Below are experts of layer 8 (counted from 0) of a mixture-of-experts language model. Rows are named router (the router's row for the expert), up (a neuron's input weights, with its number) and show model dimensions 0-63. Each number is 500 + 50 x the weight over its row's rms, rounded and kept within 0 to 999. Numbers have three digits each.
After each expert's rows: a language model's description of what the expert responds to. This comes from a sample of Wikipedia text that the model never trained on.

# expert 59
router:481477538562524611437510622440551515504648473465464575448498518473508565463409540522486481544482521525512501569423440467531489511582543458533516479492554562509554460530431546561569532406497560
up0:438532469545549521523486512458530574497410552426510454447491532521504418551544466469524550527573543453563527448522525498491551459564473541446571550431480570480499470469493567525509573474452549
up1:468510606478511422412551516419452539571453512458536532518547560453417454542434484513543538528433494449522440486522463579481475556415504553503539503470482559516476400511480476558485496576477453
up2:514460486504523521375535542494604526458441523438501430485482506513576505510507591452551553463491577460542384539516478482552513450511537526480574477417496437537563537517610524529466525563616510
up3:503532460501476487484482457499462438513505551457467549476444504457513588453565487477467569578478492391448448607437499437421468480483516508348521463563495448418449529555482402439522546571400403
up4:533546359479515473415441542469502505461513406473576444477578570445421463539485527454466469422521439529469513527481502449456601474463502473537540458549588633440475573508479500497467433420490476
up5:588511562523536441448532489487528521459392527571438475539499442541484491523556558502499467477486417491501392500458473579461502507542434512474531559518562536475508450429441553533534497604436573
up6:645460515508505489428495503473530461390463576498560500478538552598432441420385537474588534477477497526523441522453521503558513477474436497515505490420458476540654471503458457504432537440498493
up7:379523556529550501564436562525544498541421500488541596435535495537488571475557471449558513507525428443569603510509449517506504525586534560511533370502496503482591540505471501526468505449452428
Description: Locants, subscripts, units and symbols in chemical names and technical specifications, such as -2, _{, mm, kW, yl.

# expert 14
router:496460502545485557458507608456494491516561547456452606476585521591559578368425570536507539546488515516490427552437473483548549556518537436475511510495516589496497401502431496466480520410450508
up0:478493481435449559505532532509488638504501457561526597496399566496488524437518555469584504487422519492461449510492483472505440470425503540461419514554435480522524445530484562448577469499515525
up1:479462631460541509452603403424497509515474549470406478567535593507542489504447437561504452496528521583545475407396497541475478511605558580521468425534507504536529492592549540613501484476509409
up2:496476556463511480567509498564468448538520568517501529539447450447528494460500591553438403515532538513480522552471375482579528406498472560546535432481437587489510430562495500523572493478493528
up3:435461429442532592480547455493553517466525528549562462458509525486508431574439428419613483488501452481541516441512542570447530518453474559520499582464490433498542567513631473518547464595487538
up4:491515579495583615439571526495523477534541448583473481494592515514500487478523450503562492444477497514558552531551427508447560483551440563385404438517482479476601588456554500448425538585542472
up5:536581566513484468588565449527507520491585486509456488429491435493415469464501570506445449550542470505498486540443525530511459566463437490485526545445467496422514439488406450563535555573517471
up6:562474422500525495482501450496488474502533517470405545466522489528496608559537457406433506497577506503403571494427447508444511571493546513564558468511512472446498551517479459324479489515472581
up7:453475412480441530430440480551474467510500418518483476548456466452445566611557480517454394453574530485511509523501469419446516525510460514506458396524488528508503441531566483609629510471468497
Description: The infinitive marker to after verbs like wants, learned, forced, plus byte pieces of Thai, Japanese, Arabic or Persian script.

# expert 47
router:488505537542495582473477566434510586439573537458530568458497505509549521443467517397559511529509561544480509526447513525529599515522556402518535575556508534502544455543480483519593574481477600
up1:579499420385585505508452469490487438428505490545549476458573485544503525436479511470468591513486518467476464538525453513447549513513472494487530484469471465472554396455432469455486581599494553
up2:474434478443451523530530471407525398540509561563510533458545523476507493456486568420533585516629601498533443479472565580429469447495452483550495513437524605541561563504458500543440459461492496
up3:461511569541532488485482585609522482509553477401511450536497538446539533474555438514472597454505591459454470502498471493501475574599440483515527474483474502506457464489478520500511422440526505
up4:466512564530582348473552484458501566496449410490482518576523476537524508452586429473551531553560403426485533467596487548481594481530514565441461500465532482527470422581474465483531554496390507
up5:449528461467515410469424443488526541525508512603566488595430524528568549449528536509466576522543473522474480552431527451488401539485423532505381428532451516573550565488452558548458538470569585
up6:564536461547516494508553581505463430491495394511549578472497498491504444504460592548488506524510518426495551428500517536577561490511477402518511471510563396467427505541566461469486392529490381
up7:479544560593526473531471463475601397566527450440507529512504488498595462446467400614439480526486454543508488570420425508507440500478616439492547532485506464443446471503557420377487447535525533
up8:439504503627526425468421526488507429575484526537524478440423473483531347533584504525550455440586516433625458551497519446418443520484493449518396422499478548483543466507487612474538520488472476
Description: Month names and year digits in dates and date ranges, especially after in, on or from, such as November, February, 18(28).

# expert 6
router:517493502488503541495407576437530447466545535510472492469539517505605480463491552423545509508477515552550470522398490453502545468561580457539432561441609560479534490524518407524523548523411536
up0:515372524442549413540579537523426522509507551438468529486520501444545554469487541464576501530461484446496459537497499477515520479460514623561484533531563461554591482454449490581436543469495560
up1:500603420490453544507498475511523466498474541524457579533367422539501488467524510549393552595449505596453572492452518527531473490504508507469480569493539486330499455572456357488499438478532524
up2:487550453503492452537412519463555507482459472509567476560484471427450524534460497533552475539471515450446491530537400512552481562519470465491452542412485484548494461525467522488519520424546586
up3:523507559495575477447502380530461471470420557480501454480491391493441491518571429510506498548490490512479421577507605456549479535454476566480423570492510389576538480487507527447458387484449494
up4:511497456487578444497584515584487427451428516450504534437493533585525591447490411448487535516506438453520555554454437546486473593511558522500427530462554549502523477522545508606481518522547506
up5:553592556481565572472509529345525497552534522557528500482527534521464439534514544526520549450499488648511501520400465517450457443424534474592422483516513505486517443484602525610505479457500557
up6:547471487477437437414527498521558525579473510477530530522538486452526498482551500564533551517448496512494461472557495564488533395494469470559658475528498457468521528552472532553551450578511541
up7:485529457525624458455585531537405569508442542467518560540445489549542569471466548493475451541466519516442469464459479557533498460519469533483510415500488410507601522508531526467507505392467443
Description: Pipe separators, line breaks and numbers in Wikipedia tables such as sports results, track listings and charts, plus position codes like FW, MF.

# expert 31
router:423507508551525523491401558420543580432472471460510592440532529572492492339474527526450559567462581552547461485424457415546525554542509397476478552485546520532545492497443487505524607457465535
up0:447460482403542467522529429501481489445551425490529467515507500497499462518441468473606515541459509443568488467629474545441586557508513515520498450533488420464526510579547490513500490477414503
up1:463497424549601453569523471527545410477429486526559561576454599465460536512480466514539497525417517405486583434513490471529568519539529520537397405584458557554511542521398504480540430380583586
up2:545484469418490500443481511473474420560515468491551572488540546474496375505522408525496486517568583492499514547489555476484434429416441530504565520527503591548480412455605593430459384529567515
up3:513468496543541461509571435618399539430515541480634435448436462521502478460587531482523511443469489518528490470540504563456478485426481507455513503449494517460512492504479500464469500445608572
up4:525567446557465504549449469365511484469541542507401502440604515482509515506563542491439494502528476484379585556602499578511452402439547565436552479528472526482463566496538421482476406496512505
up5:471575504561580505539421468549502523556544462494469468489482569614526531470495443474534531521532526387522424465493455589524451512486506485441551593521416503523569518480495520592479554466455572
up6:509535494514576487480541621443474438489473469446567549489503510527531519581492543491532462533551589410489516432497562526377482549491473463473619575578481498496577555514454548582538494520570512
up7:415436446447550552487484524557500449488618494566439523481618593526497497470567416499514564455532469501459532563487474500394429412430524497588476517522497514508529480598481501475439467489506543
Description: Verbs right after the subject, especially is, was, be, has, have, been, would, as in "Not much is known".

# expert 17
router:478449499467607557456394563442532468463594461450557539493502538492540455422421545364475509550485577510555502513485495520549548491561531426539496445522527568455523443575504532515516623458494497
up0:470541455524528515448469489489572510463511561543507411476534547556498509482491522431510504502459532453554573598522461515611462544462601526476515387480469520446585473397500485559477525458474525
up1:422483484533434441589518481506417456527527576498442481487428517493571507476453559408402543547478493518541436462532560464464564554536486402523514493504423441470517457513496526457518533505493480
up2:481546387522498498488491576487400491503373557450459488493503329500482480469439598455473505498528472535531544452486494516501446482465512509521444509484488537533481493474505526452434567514555450
up3:514504534517500453528453504578535526381583516522521548466450501564490491477541484530514481483495450514396427393406487551520557519524540410542520470514458441500528438515389399505539492472562566
up4:460540401488540495532571475493543552547469542504489481482437473532501504495395475527619513438545470469530563502551502601502572452470550543521558541521522442527409451498472576578562518472492492
up5:524565588457470505561409499488516548583566577525576624486512498526508428550571490521525487513509546430605535476482507525502555480556456431611513578544553526500486546539439499545531450561505451
up6:457507484514502481536474508455521485495498499510453506457513506520449456445555491517536560584496471614483421461537442453528440592453597584584464554405483501441465363487557518494532569388534479
up7:520519477483546474531518534503481422555411524502506574530481563476448589571519543460518532568419547498447453465396443522406553401474549464491536423558543496558655485505524383393458545489465495
Description: Table pipes and party names in election results, plus small words in prose about candidacies and votes, such as Republican, Votes, as.

# expert 53
router:507419507627537472443462536431488535474500553522447493483577578537564515429429582523462490547523552491494479519451408455533552563535569420535546521524545603523547427537455530579500483446395524
up0:546530523527563521452424536447431532475478491564438427411492442460476576493517501588558526454546507434597477505503556364564472424445530501483494490501434560554557499428510484517586503561439510
up1:384471489471509478498537470507493550539514444476532603585513535529483482408539600457490469429515548446523553551496501380456524530530518436451563519560517457465490565464506465534402608583415509
up2:571521493619489486534571565560617506476471454510533505484493585443510522456514495564479466471536485602453462507492469511594484493507488541472473488534508542487540513403544510543465498420375481
up3:528416436466472482440492500499533460471531494527558477550479562462602464495528551544539442428452412575614437510462447485459552538583477534500561462464488526546508505479423456477467473531510495
up4:488452526381487560590482468447566416448545476471543564527480445565535466479453437569505506560539523504501534524527577549559471540552455540484514416560509522492467571534482457479619512414446492
up5:520491522575563577595447458510537470508550513474491450478554523423490511503416494477536523496611514486419408379554525574438491581433520567494441556447498576563470521527408493466410562456433540
up6:487568543618524546450485506459556462392558437472497498564475452502433462562493544613539477427524536541515426522459453546556454511470480616525455420493534537493551443467547440537571600543487474
up7:563541530527629498642487508459470550471541490462473512528636515515598538374535546499517501487472504425441457634386471441559528524514610512526503493533465529459493438567529432542495571462557472
Description: Pieces of Arabic, Persian and Indian names after Al or a consonant, such as Kh, Abd, (Al)hus(sein), Raj, Shah.

# expert 38
router:456500539568435539449447553419478570511547476441465562500534484459520511428428565389502536516493547482510524502508481508488511501536547456452468568600517562494568469550379479545533531449409587
up1:575533482487513495503545399524533436508532500418470441494486477443460500468490531545459494508475474529558441472447603527528502456462376537487452499557586497468526590451493433437609593519530413
up2:336548470519488530486360495490482506459529454569566476526431477536467433453379511529502470547448519574550505481446382453526523490460542489555479580604459485476509519554469433507640602459518494
up3:483485464487468391491524521457547457485455402529443442542494493480491548517472474561497474498535551496418465556474491530537474554416525402508538437429464602463463444537553502546517528423501509
up4:500533619462571449423481528446496564475425507557536541430537492492587488403474436528503510507542482490414499543493409429467515531416517479514388531436475522534587529576489465467570446474477386
up5:455458544622554491449514450464517581430481528500538483493467460510422550492489538513483479560600521493450439578528427474590445499558538512465550441492536543454521477588566517439545444485591532
up6:481500542534606498545591520536464512545443501533408444545455500528573492455457520461519482484519466568498493399513547469494554438529486531497532528512499540403485441417428561461518494538491574
up7:443526442543615496475482428490491502554505502485387416481465458485523494444459541469547511497435570462480481507488536559462604496488518475537449455486454516479497494483488483442646536509519589
up8:572508485495551506435511466464443528384542549429529499599481482511416549504479529507488508528483452538494519513470495559500500557603449578496523477433488432410519546547561583529608450526478401
Description: Opening parentheses and quotation marks, often fused with the next letter, before acronyms, translations or glosses, like (W, (G, ("; also LaTeX backslashes.

# expert 41
router:484402538601518568476511558405562519361514498449565529405478530485570554363415600469543554613494540531554484484499430461533508519519557469495473568519489613536500516530485522486535524465450590
up1:437481509488479589523575456529477514468505490507562501484399492583475428530541508459524420494507463502491436535545457601509494563557603517583492451449513460527529481519448437457527525537512552
up2:469508456496547490420512578475401561515577540562479543441442498575569507515446473497537513421490559449573548470482548458499422471528482534405658409398526515551478417470475563498511595458526404
up3:509451465516504446480464509459516507515409608454498580456550478533549521581535543495416434528607493520462564512501489531580500383461479456501468524516480508422531549470507502530490529501548518
up4:505533400407528530500453516548526549513427458455585525469457589508533632506465543570419547481427520476445565418450521545513503542479563504563444437539617549531460527549514524474407507476569493
up5:447393510472626476508433496525554514577534567459539459527534451519422475424441488474496505573543436510454444357523537493444571526550442515443476497539530513511550490503520519527469547500539414
up6:498485549437498564374514410543490560515502530511543518518436532604450512531670503411551539563516441465437428512502544587523408488488602409497522435461472376527560549490486533412526453524504557
up7:399476537483409624514471427430464494458475476460485436534460542537510488509502622527521466413475601511534538552448569508495559542475463501507428471599492489447520497532531601409581545568537557
up8:479517566493500489557485490617573523507418535551563547510537476466370644410558574464500483481446505518412456513544492450501521448448554471438454600558426518469515456464524489583453386614419452
Description: Line breaks, closing pipes, table separators and closing parentheses ending cells or infobox fields, such as |---|---|, ft), (2021).

# expert 40
router:455360541514503623480487609514534534484621528456438617448527511476555547487429514460509531543519554528559513530474448469521487522551577445538467626502537539540519468550399535547615520419479566
up0:527622516409482446509565486449483660486529504535502572541420500588468469482485425527523486561481416457435529543516463513464624491466526389459468487483584458472485533553471510466493524499497485
up1:467561511633481458461583541503533483498509476544567515592461465520510500461430504482505606467474478511484537422510450542526510530616467554537430441509530487412433434485635484420532445491506552
up2:561586452377581613449496457533559477498519512383552529452523454424472522537492475526520535522377499480484542495453449466463475600511522451552530400376567491473466416495506437561533375554533640
up3:481478517394409448502461435530587552411487454518493528521555521484400522532453608510528521515474532407408433609434503534537486452573503544538449491545591497490567570551519576468481490530465417
up4:547491514576508586519434487491438454540512545477531566485564474586481532583539511521492460568527656494499529487492531418515440519545492456505552495489582402505530466606508474453465471480534542
up5:572519470574535564443384465494495484460552481433574547472570467488487407536596432517522507462464486527565501533506512400509517613519529598495582502488457415467461506455475428453558492452520436
up6:545507539488560472429482533536551496501570557506415482472446592567514436527474571474437453484500486483603456434564565514565473481520466518500501467553498504551534510472521582459390436564526574
up7:557528471483415549401462475510456562497389481565517482577484550486543401488403486507547482550506580426601423513489486534421454440570490501472508474439621534462443510469460476530607581542565464
Description: Digit pieces inside years, postal codes, coordinates, catalogue numbers and table figures, such as 1924, 22 in 11223, 7.

# expert 23
router:452498556550595517475490515504556580521544582455505508465462515608551470475434580500500506509498504534474548482553465427486545553558579482487526481464495531427516487522468482581509544445521540
up0:524480417558466510460471419538444468473477545471505494511503424458487490616576474545546422499371485404523479453557603460501543503566567534516431538427543457534579501464479495577436473515515572
up1:484506468487426544592518497561510451530473541509559499496523598485495416428472465507594410526482434545490451504553520543530548531539544483526475474498550549437563511624504495468491552427537465
up2:438420591495498456536533467524506470406612449436587534471653569512553458473548561547436460566478540427519507647456476409451581515457492539472600484469425528490562468554502458553469420571587560
up3:451409455501490430450540502530460487505502493480469498470488594540447619505474458497537549471497504516459543490535506424529575551478577557481455506540492463509511470514522506480562553472457522
up4:519497540403513523468511474436473583590456418490518501492540447569535496545441418527474551575553450445524555515533426447478458576586537583406471492418554511499567445549493443504466455528442450
up5:491434522408491492425450434440529435459556459531465490567472571477619613513468546517544506537562449561497514492481524504475540511518502422460499534548479442492373407527512505549458543525479509
up6:450642453499544441478544471554455520509596412551527600387551536405496536514461435572490538469489542531480493423576478560414567512401525359503507570493472524484513532415517503471506527496444457
up7:566475452510485556547477385447507404428466540504526475421506495475541513483465597547457450508509511463466477407520503500422479518491464526402488560590439506421472493612602504542447544505457485
Description: First fragment of a lowercase noun after a, the or an, often in entertainment articles, such as gu(ests), tr(ilogy), qu(iz).

# expert 45
router:464490556511481554478469588464533530405531520443426510435532509518550484411466507506547550543457541550521493503442479500522509501528547457524496582512538526549519475517419425532549623452448547
up0:477518510561534558518486519556509473476460454506534521500498514466525495471418507471584528449606511430313492440530441433461629439514551424475446495495488491457514561528528482399433469468417381
up1:527564463500546512515466539531430545539470566517537544635470564494578487520434544439528484546495435529511518402516524512446486525451451404485464526493438546462545481435495485537560519499444519
up2:587454490543467561554540593552451457537516576534486480525528529435423519561518414481506493526574546479542524527480554481566551487517564437469489493456558444460500514519404513479533535471464398
up3:487518549484480498464488531553435467408387454560586543505561500425429471461458459453424509539470460493455512463546517556439468526485483484577600489457508529534466496461467513486492487562473497
up4:531513539576487501410495537467496420461545510540474508577482537512536579511543515493492498505497549477435481563533475469507439447483586571554522415512430503480509638527594524520487369510555484
up5:520462506508541507514422442544531456447466388510559485517498508512364510484498518594488498466626441500559475617543499485482473532514548460524475383519546447578587486514526452567478544489518463
up6:481468502522518452471567496505396451411524501532435526455440490512589468509566502500527615516495441514500491407444457444493500472641448446365499494566535467539501545522479545588506523465518449
up7:414546529434485494542497564468457528454458467493502496497472488495531491528553544463507445414560425518648587478458515492403554444473536452484561523531564544516519537417560581517486472452443585
Description: Day numbers, months, years and words like died or was in birth, death and date phrases: (1799–1867), December 7, died on.

# expert 27
router:448406544509512461479454521427549477474602542429524515450569578537590541459483523433521524549575592593527498514417466367544611585532577463440487483501538569468516408573466459508496538506437553
up1:478496504506495560463424533501522596519498520559486486567567489506510461462573516546551391482485447473530538552530515544582438548507446507481448477450518518513554508444522533536518556506525469
up2:492500495440483454400573459454475597481449489561417584465482416464506485460527479612501558473521469520498500515503487461470396492524443452497410423501564544549451441486560533513450452456593541
up3:486388566515522450471600475502489477476458565475452547467430503519489508539442459571534437554432528513469506492499565535510514481560505460484500527410358485500537529450521564470474466549443514
up4:513512525459508510601464572452440559543506410512508465495378590471408544438526509578464481421520525510570524532473474534504472471543521565461508458516568572497456460521536597487463456553580563
up5:444483541517611424499598454574502524480510476573495535605436574554453428427515408518624531444470435465475493512474611531498521502505442502553426595559549548522490464468427470603466553542452475
up6:510427507510500406522498447486516497527449526460531463537483486557470545573433539599556484495515468573493474582520502532492518509529568508459356539558412532467488537487538563430449521387541517
up7:500521510574546559596424426487509475640456463474587475562539446481582497391482504459425507410505544537524451481495506549510495565543512506496501548537539631466557505585503543482518448561490571
up8:476461527508576470439514427532436475513531476457465601425498535458486414401500475488502501517474507494467467534528582548475525560536450531547466525503457562505527484466592465513478557543426497
Description: Words inside names of organizations, offices and titles, especially "of" and "for" within them: Academy of Arts, Court of Appeals, University, Secretary.

# expert 7
router:472437491495507551465405572405503511472546474459504510442532529463563517390478562464506505586490605530454508499444494485507511538556498423478398554505529543464578528564527445495540538475387530
up0:569412569531479607518529439590458529506497402514531447406419533430503511515506620464468417594522511423522474548589473493495505472433507422513574419407525493547481542480505539543512490517494463
up1:534444513464556474561516390550499491497525500482457579599480566520492541479440508454511485654531524501585529486460499533537556534508502567487509467456491451508527487467618566544512445504481526
up2:482492488459619571505501472463447536428476406394485478558485519481546523499450516566499503480579442454572549488541448478594425548363534496458631538548527500524369409494461500537437554472466611
up3:478485448502440488534524443475543457632602427515557508480475467458506511477446477525538628438549528501501406470487473451452581470487517470530468468401588526484557523423524490547419550589441511
up4:621572466545451593517554488534588477477516564508489469478482483562536550434520386368494584616522469601517524560494419465491421458482522485490497411517455433523477576457460588533485564547534586
up5:616462575474429528601539436429499502559570589565502453428406509471547424403449552473587536474574433476463518501516501399468378467479539517498483479462559398473527531458441485435561435494536538
up6:517456519478594472536594515422574469491527555578473402484490570488466495493577539643560463456491508525515416501414349526502525435481488472499463521502457512447489589512470476541555438559474499
up7:586605453455543497493539455531476523483571393505472473387438552591512359583459505566508535531423450515494504449560491432572469573545534537636530554523524405457491435506481496409486521479480464
Description: Commas, semicolons, "and" and "or" joining items in lists, often attached to the word ending an item (patterns, Books, carpets;).

# expert 15
router:450470611591551520532510529509548455486589600528585539433443574480519469482425530410524506540539578482462491498425471505524530545563582496389463504445511491447552410542431453525538523477445553
up0:433539496577528514476585582446498558474438469551539531489482494543439556456484541507528573480568482489450476671547405498489593502532499529462547516586570441525486444496607505555479486567535550
up1:471489579449535554504558388453440454474585484545544512591534449572512555449486416551512516532520576539528581462606543514581611498459531576506536522538457540498623490534530504489598438570509470
up2:388544605501554579561501479490519485525487428493432470426548423535413540426486570467466512470444480535446517509548516475545508531511590430469563487581523539559424459471491485467535558425508430
up3:572497502463449435529538514429442375591468454519578514497478436509451590451544409447480470566517483529414477504491463519451431494521495533496488528498506557488501542521490462550475466519521442
up4:487443464511547522554549485471490526447532518486496451559492566513430634518492492433522486560497526451469495526517479469555382559471526529543586506513519454548488475585582477520569574436528580
up5:543436515473555475473586435541511483530534568480425529505570509444549469452578511481478540487549519570534451568386433469543446396489439509549466514559509531518551473446499530399599489436547509
up6:539515479488500521557484448571544494549482491631511477505553460552476500491440521483462539539620592439442537459584593398524467472594507498485545503530556565522514495571486466446457580416512452
up7:519503463426639568479535565472498499513467449492529515573434458552447503475566521571463520525477480509531536570509515502583465494497417501528473588455524493556460482476512416552477477515397511
Description: Middle pieces of split words, especially infobox field names before a colon such as Registration, width, Manufacturer, plus words like militia, tornadoes.

# expert 50
router:408505502565483555467434543475521529441539544525516536370574523576496493446505526482438593554464589510507461497437443440533510537550536440486465532451492512526504490495325503528499576472471587
up0:558487472559462550525502504506589426453553568531455409515507522548586482541446511445496526444397590538620528431474482483489497486500497411477481425516448484522411459529514573507367515486432532
up1:475517513436472468502443619459541423526488479479498453505421566531424538576541497493429565490531464464549470554509452394515516556467521444509442538453519534428479479474511456491459478594527579
up2:552540473365440462508456589523529532502544459566456517546559537453508520533481582518447424353522378438550510441541438592549501490553530463584543494436489516544466515438515540493475484522394491
up3:438454470532470587510572456480487530507492489465410562442543496569518477471458463494479523495451546540611528548466508479549549434511463437526531425575436481461503439424569520488493451472497550
up4:486564495593504455512492602555510447464484346531529449536502521539463476569512459532447569535512485420504519556540535537533541568516546507450475563527485523475560521468420522469434565447554462
up5:503482461482483479508481463567570523430524480500416505508460561496471384436536531499426394537510582518459491370457591506445525491430563429382401568601507537503620489565455447588412516407516487
up6:477502552563477484462409478424548484495483547483618584458486395459497533428476521547581535428511596514540535488491538394536563422485434559605480440451532589444516484455528434448456460519511527
up7:583511551516437546538451518529513579458502506429427588555484537522457394537442450455595470476537445527530452522453497481578545487521483514496470501589651554455445422503544447460361463523551530
Description: Sentence subjects and following auxiliaries: pronouns he, she, they, it, who, and verbs was, is, has, would, plus name pieces opening sentences.

# expert 16
router:528411558565518556546487523498536508453534511448501540421458551465578492435428541399498547513499508544543533421486424441488474545542589458427412604534516527463541461495493439516520562461396579
up1:439505410465495515456415502459489502509441533527473556582576499378474566455487559524518421567470598537439478420416480603433468441438503616425573464540475449475522532476518381529553535499522483
up2:521495546431594545526469549536523522502617522415533537500514433488489478434603559389565436558563443498469543506515522492528552450491522448456473445409466518423536617482552467503488489558525472
up3:401479477594516515493554537485444452520467542461485510463589541567501476535478552483450482444586470476492509476511558464455588484470468504549523486463606542525425520450532497502543535503449525
up4:479614462497528468481508570514497456535397443430459432479387487539474438507457526446497531387543499460541445391543478352513505451533504588459523638524560386472518531482540440555536475542462470
up5:362629516510556481481536417507431503547553474511471490506379491450486465491477412570545529460476492438439486601587561533539481471598476491499375462488443482519585607437483503482442448431491494
up6:388482575471393535433522539488492476500464469499547474515618572469382510572542475480525462495499487536444470530537475488542513490470535414606489524521448461537523514520579457507526453325529495
up7:548470506523482472442467525572452443571520517503562584415417456441494525561466408478445489492509496448506471517432512484452479511453577413511558472508423513520561509486509495567601541404530469
up8:435426556528598465416471419492571439517533387535543594468544477552493447454556504447431492555616516482541463438347525479493489498421528520446494542441501480475441403549461514524472484568458533
Description: Line breaks, dashes, pipes and section markers opening list items, table rows or headings in rosters, stats and infobox lists.

# expert 58
router:466517532601622508453434459460538563497545503509526556425495584531515489482424550489458563519480525493479458461513440415540522571543562447480531485436546483497570521528396516539517511436491502
up0:440509462508514459535482447549474501523593471485491499478449533525380474409521427535521432524441624533429510596449520514513585507560543488579520507487483592430557529567459424463530542601458459
up1:404479562528428524533532533549482484519473548554458485552479498434460460425449582563527587463455552530464385523385558538535374417453532533494522470419562424504563499535558510518374574562537437
up2:561529550526432510525589488487486509536480427456519459540477536446472574482414508437526450589420453528478518472623574500550518559566547451526468424474506481477439508523404476458545468503516533
up3:519445513606490603475596513469465465576492524403394614533477445550540437529428520523387418486533517517426498473476490510499555548485466439515432488555481512446487509524402428549481495591491425
up4:433493496402487492494484399471533539497373473483381583486503472434540588446387520560592521436509581434636496494513484513501552436481577547492433522506593505428577483515407587486506511460494516
up5:447511496505522488500433513529554501582471615473543406441553480491531544504570479412454526480443469489580506506512522374517498490524397576464507542519507510522458473402502569515540523558481557
up6:530564468480468518474478513562527484519460480505487610412603428472538494454525465571516464529494456537529491455536578469480509587528519454428595482507456486420589426470619498468542512427536445
up7:443402556564454539522526439614476521481466490436432503423513466439467522525471488559530482497529530530563507450476435605500441507511482541561477525472514474510565497450639474563521477491450545
Description: Short opening pieces of longer words after the or and, such as dis, mut, exp, activ, injur, completed by -ing or -ed.

# expert 52
router:521488541544500545471419630459516538468549483464497507511565501511563491465447550431514525534540517544523482536430493444540538496500496437453459571516604584475476517551529502518532584461470576
up0:502595545424515537454543496417544568548481474406525462450486465495569543520494541498484469519518441497495534478418546405550457448485492440417464503580592487473495442461445537529515533533482446
up1:511513548518412449441508545590493631457513440596521524582468565536472471480594472490458559506499482533486507448532528489515586439520528560478519498558569507568512508508474452496494504543414551
up2:411453507539562475431558543530521474405477491550560506433476515492537531505473515534403496477393470546473406510509523525479535530423517490472444534504606467490409537609527488603410582468550436
up3:526577579506436489626530547566500458476606628468531476517501497448565449455503510487452479544533533497497481554548485471508568454511475477516609569539563476411637530504559592492491486466541490
up4:484589538515475561394544530487502475503547506584476492500439443518512493507588489523623583438538553494470484442522477418568462526535451567598546505456490485495477480487417439400385490440552591
up5:579532470558452485429431522406478473412512578439463503475445548515420611511493534421493512475502463506430459577502519446470496552460532565521466536515559522534384494482510505484526451521556564
up6:468433487445565413486483480582457575512576472488523531523488534483460566443437477478482499469498526423473496468508507469583569517473521494559480456496405536502445620526534538513504489451518633
up7:429416532491480545483557577485574515470571434491503501510479565453551576406509470480532564475528506499297383444527495562510572484451529471482519532440509509414524493434509357430411603416489493
Description: Pipe separators and cell-ending names in results and stats tables, like fight records, league tables, election and match results.

# expert 36
router:497449529586511539456456550479563443515575474504437553465545485412573553441431561471532485504524513514489492490438470481548532474550589455449439533549633604489520516491421534565519510424418514
up0:550521557551447516588478426498510463410455580547575415463482499522531432482488510493476392483492571470515499484472595560500511480386496521414449536410422494523519442538528355510549545378475598
up1:526434528510526403471498530540450565411513411628542510477556571547529483520486631460380457441405471499482564509489474533404568455484499414490549518524584492509488584451495584446475510498491450
up2:552510443564477495481475421516492540453589541563515539551553523366452467465439525482423516507507474481497481463405496539418529552432478499532424489552542563519458464514537521566449464410431515
up3:457473504529520474437452513568581545439526530495486525497624582575469480446429493486455537463532482542523495438492526477600488560435480379550450563551458589439556485484600518545540524462487482
up4:593523429519550513513461378518569491458514455517425481397508474475463544450484411449544464582453500540540534564501563481484533494484549454523527568547455443497574509523516515339447498574476582
up5:459460535549540623548414466492470452456582488484496490521494516436486544499446556535473531500455515444526416456456538419544439494539464559502475501448466455423507567473541449510458544511452504
up6:513552525473560471526492505452646475497489489498541517441620444533480571516524474483467463520581516593493463520534524488490514465516482461424503488518552523453396584506546552592515477509439531
up7:471482487474577540411448411532442520461563541477530491588513509525568533477400594404534519580577559504577521516459576403475391524435510512489424507501390490517475428539429599456418496480500465
Description: Uppercase abbreviations and codes in tables and text, such as team or country codes, party acronyms and positions, e.g. CEL, AUS, NPD.

# expert 0
router:483478505516532475473505551422542512494575490490473523457570517559558553484491601434541598511503533600465506587490477411513580583563575424434559532486529567498532464524492456515579522474430566
up0:436452521504543490526510563433538547473612463563566476445459468484546516432472430420508495480552612506416538549443638524555551594466495435443492523468456521587413485529500531509549550538473408
up1:524514488437474501438487573475519501589425533544467411422517438423475536469614503465448544481470471497549509531456459396526582537576492533489503494466483546611561490394534512596392517558530539
up2:560426506460473524493398459574426594431494465499519469482479431503481376449382384474422550547550492431521460533535541432531451491535508565531526514506451512517537626512573488508484568492505547
up3:425501565481522513425430492536530576541504493449502559482470596579550518439505430483387516452529515487462477549489420547552437464468449585542491480495551521441443481522578581458457561567543504
up4:552508473510466486411480465471513493489517578551536622518473531488439467542461493419534513517527567560422395479469429537566555449469537459600422599563517536542489548397560518553550528560595455
up5:536465500527555574578515471483497539444420527463331606523577529507487546499503506445437458510548496556408441544466449524546393520445491501480449541537438533488544474503480549534511528443415472
up6:530567447492542490492556435549443504417448488420438538483462527575453370462549457511400552397506507576482461433504504465552492494526521515596472521461498448509448404498426519482520504497494538
up7:531521541433457428442619561489527572487562596416536574502446530519467389577482430496516504444524574464517481514476536522481591498531522468496548564486511427512521563471481428459486514448492426
Description: Content words and word pieces inside titles of books, films, songs and albums, often after The or quotes, e.g. Life, Love, Best.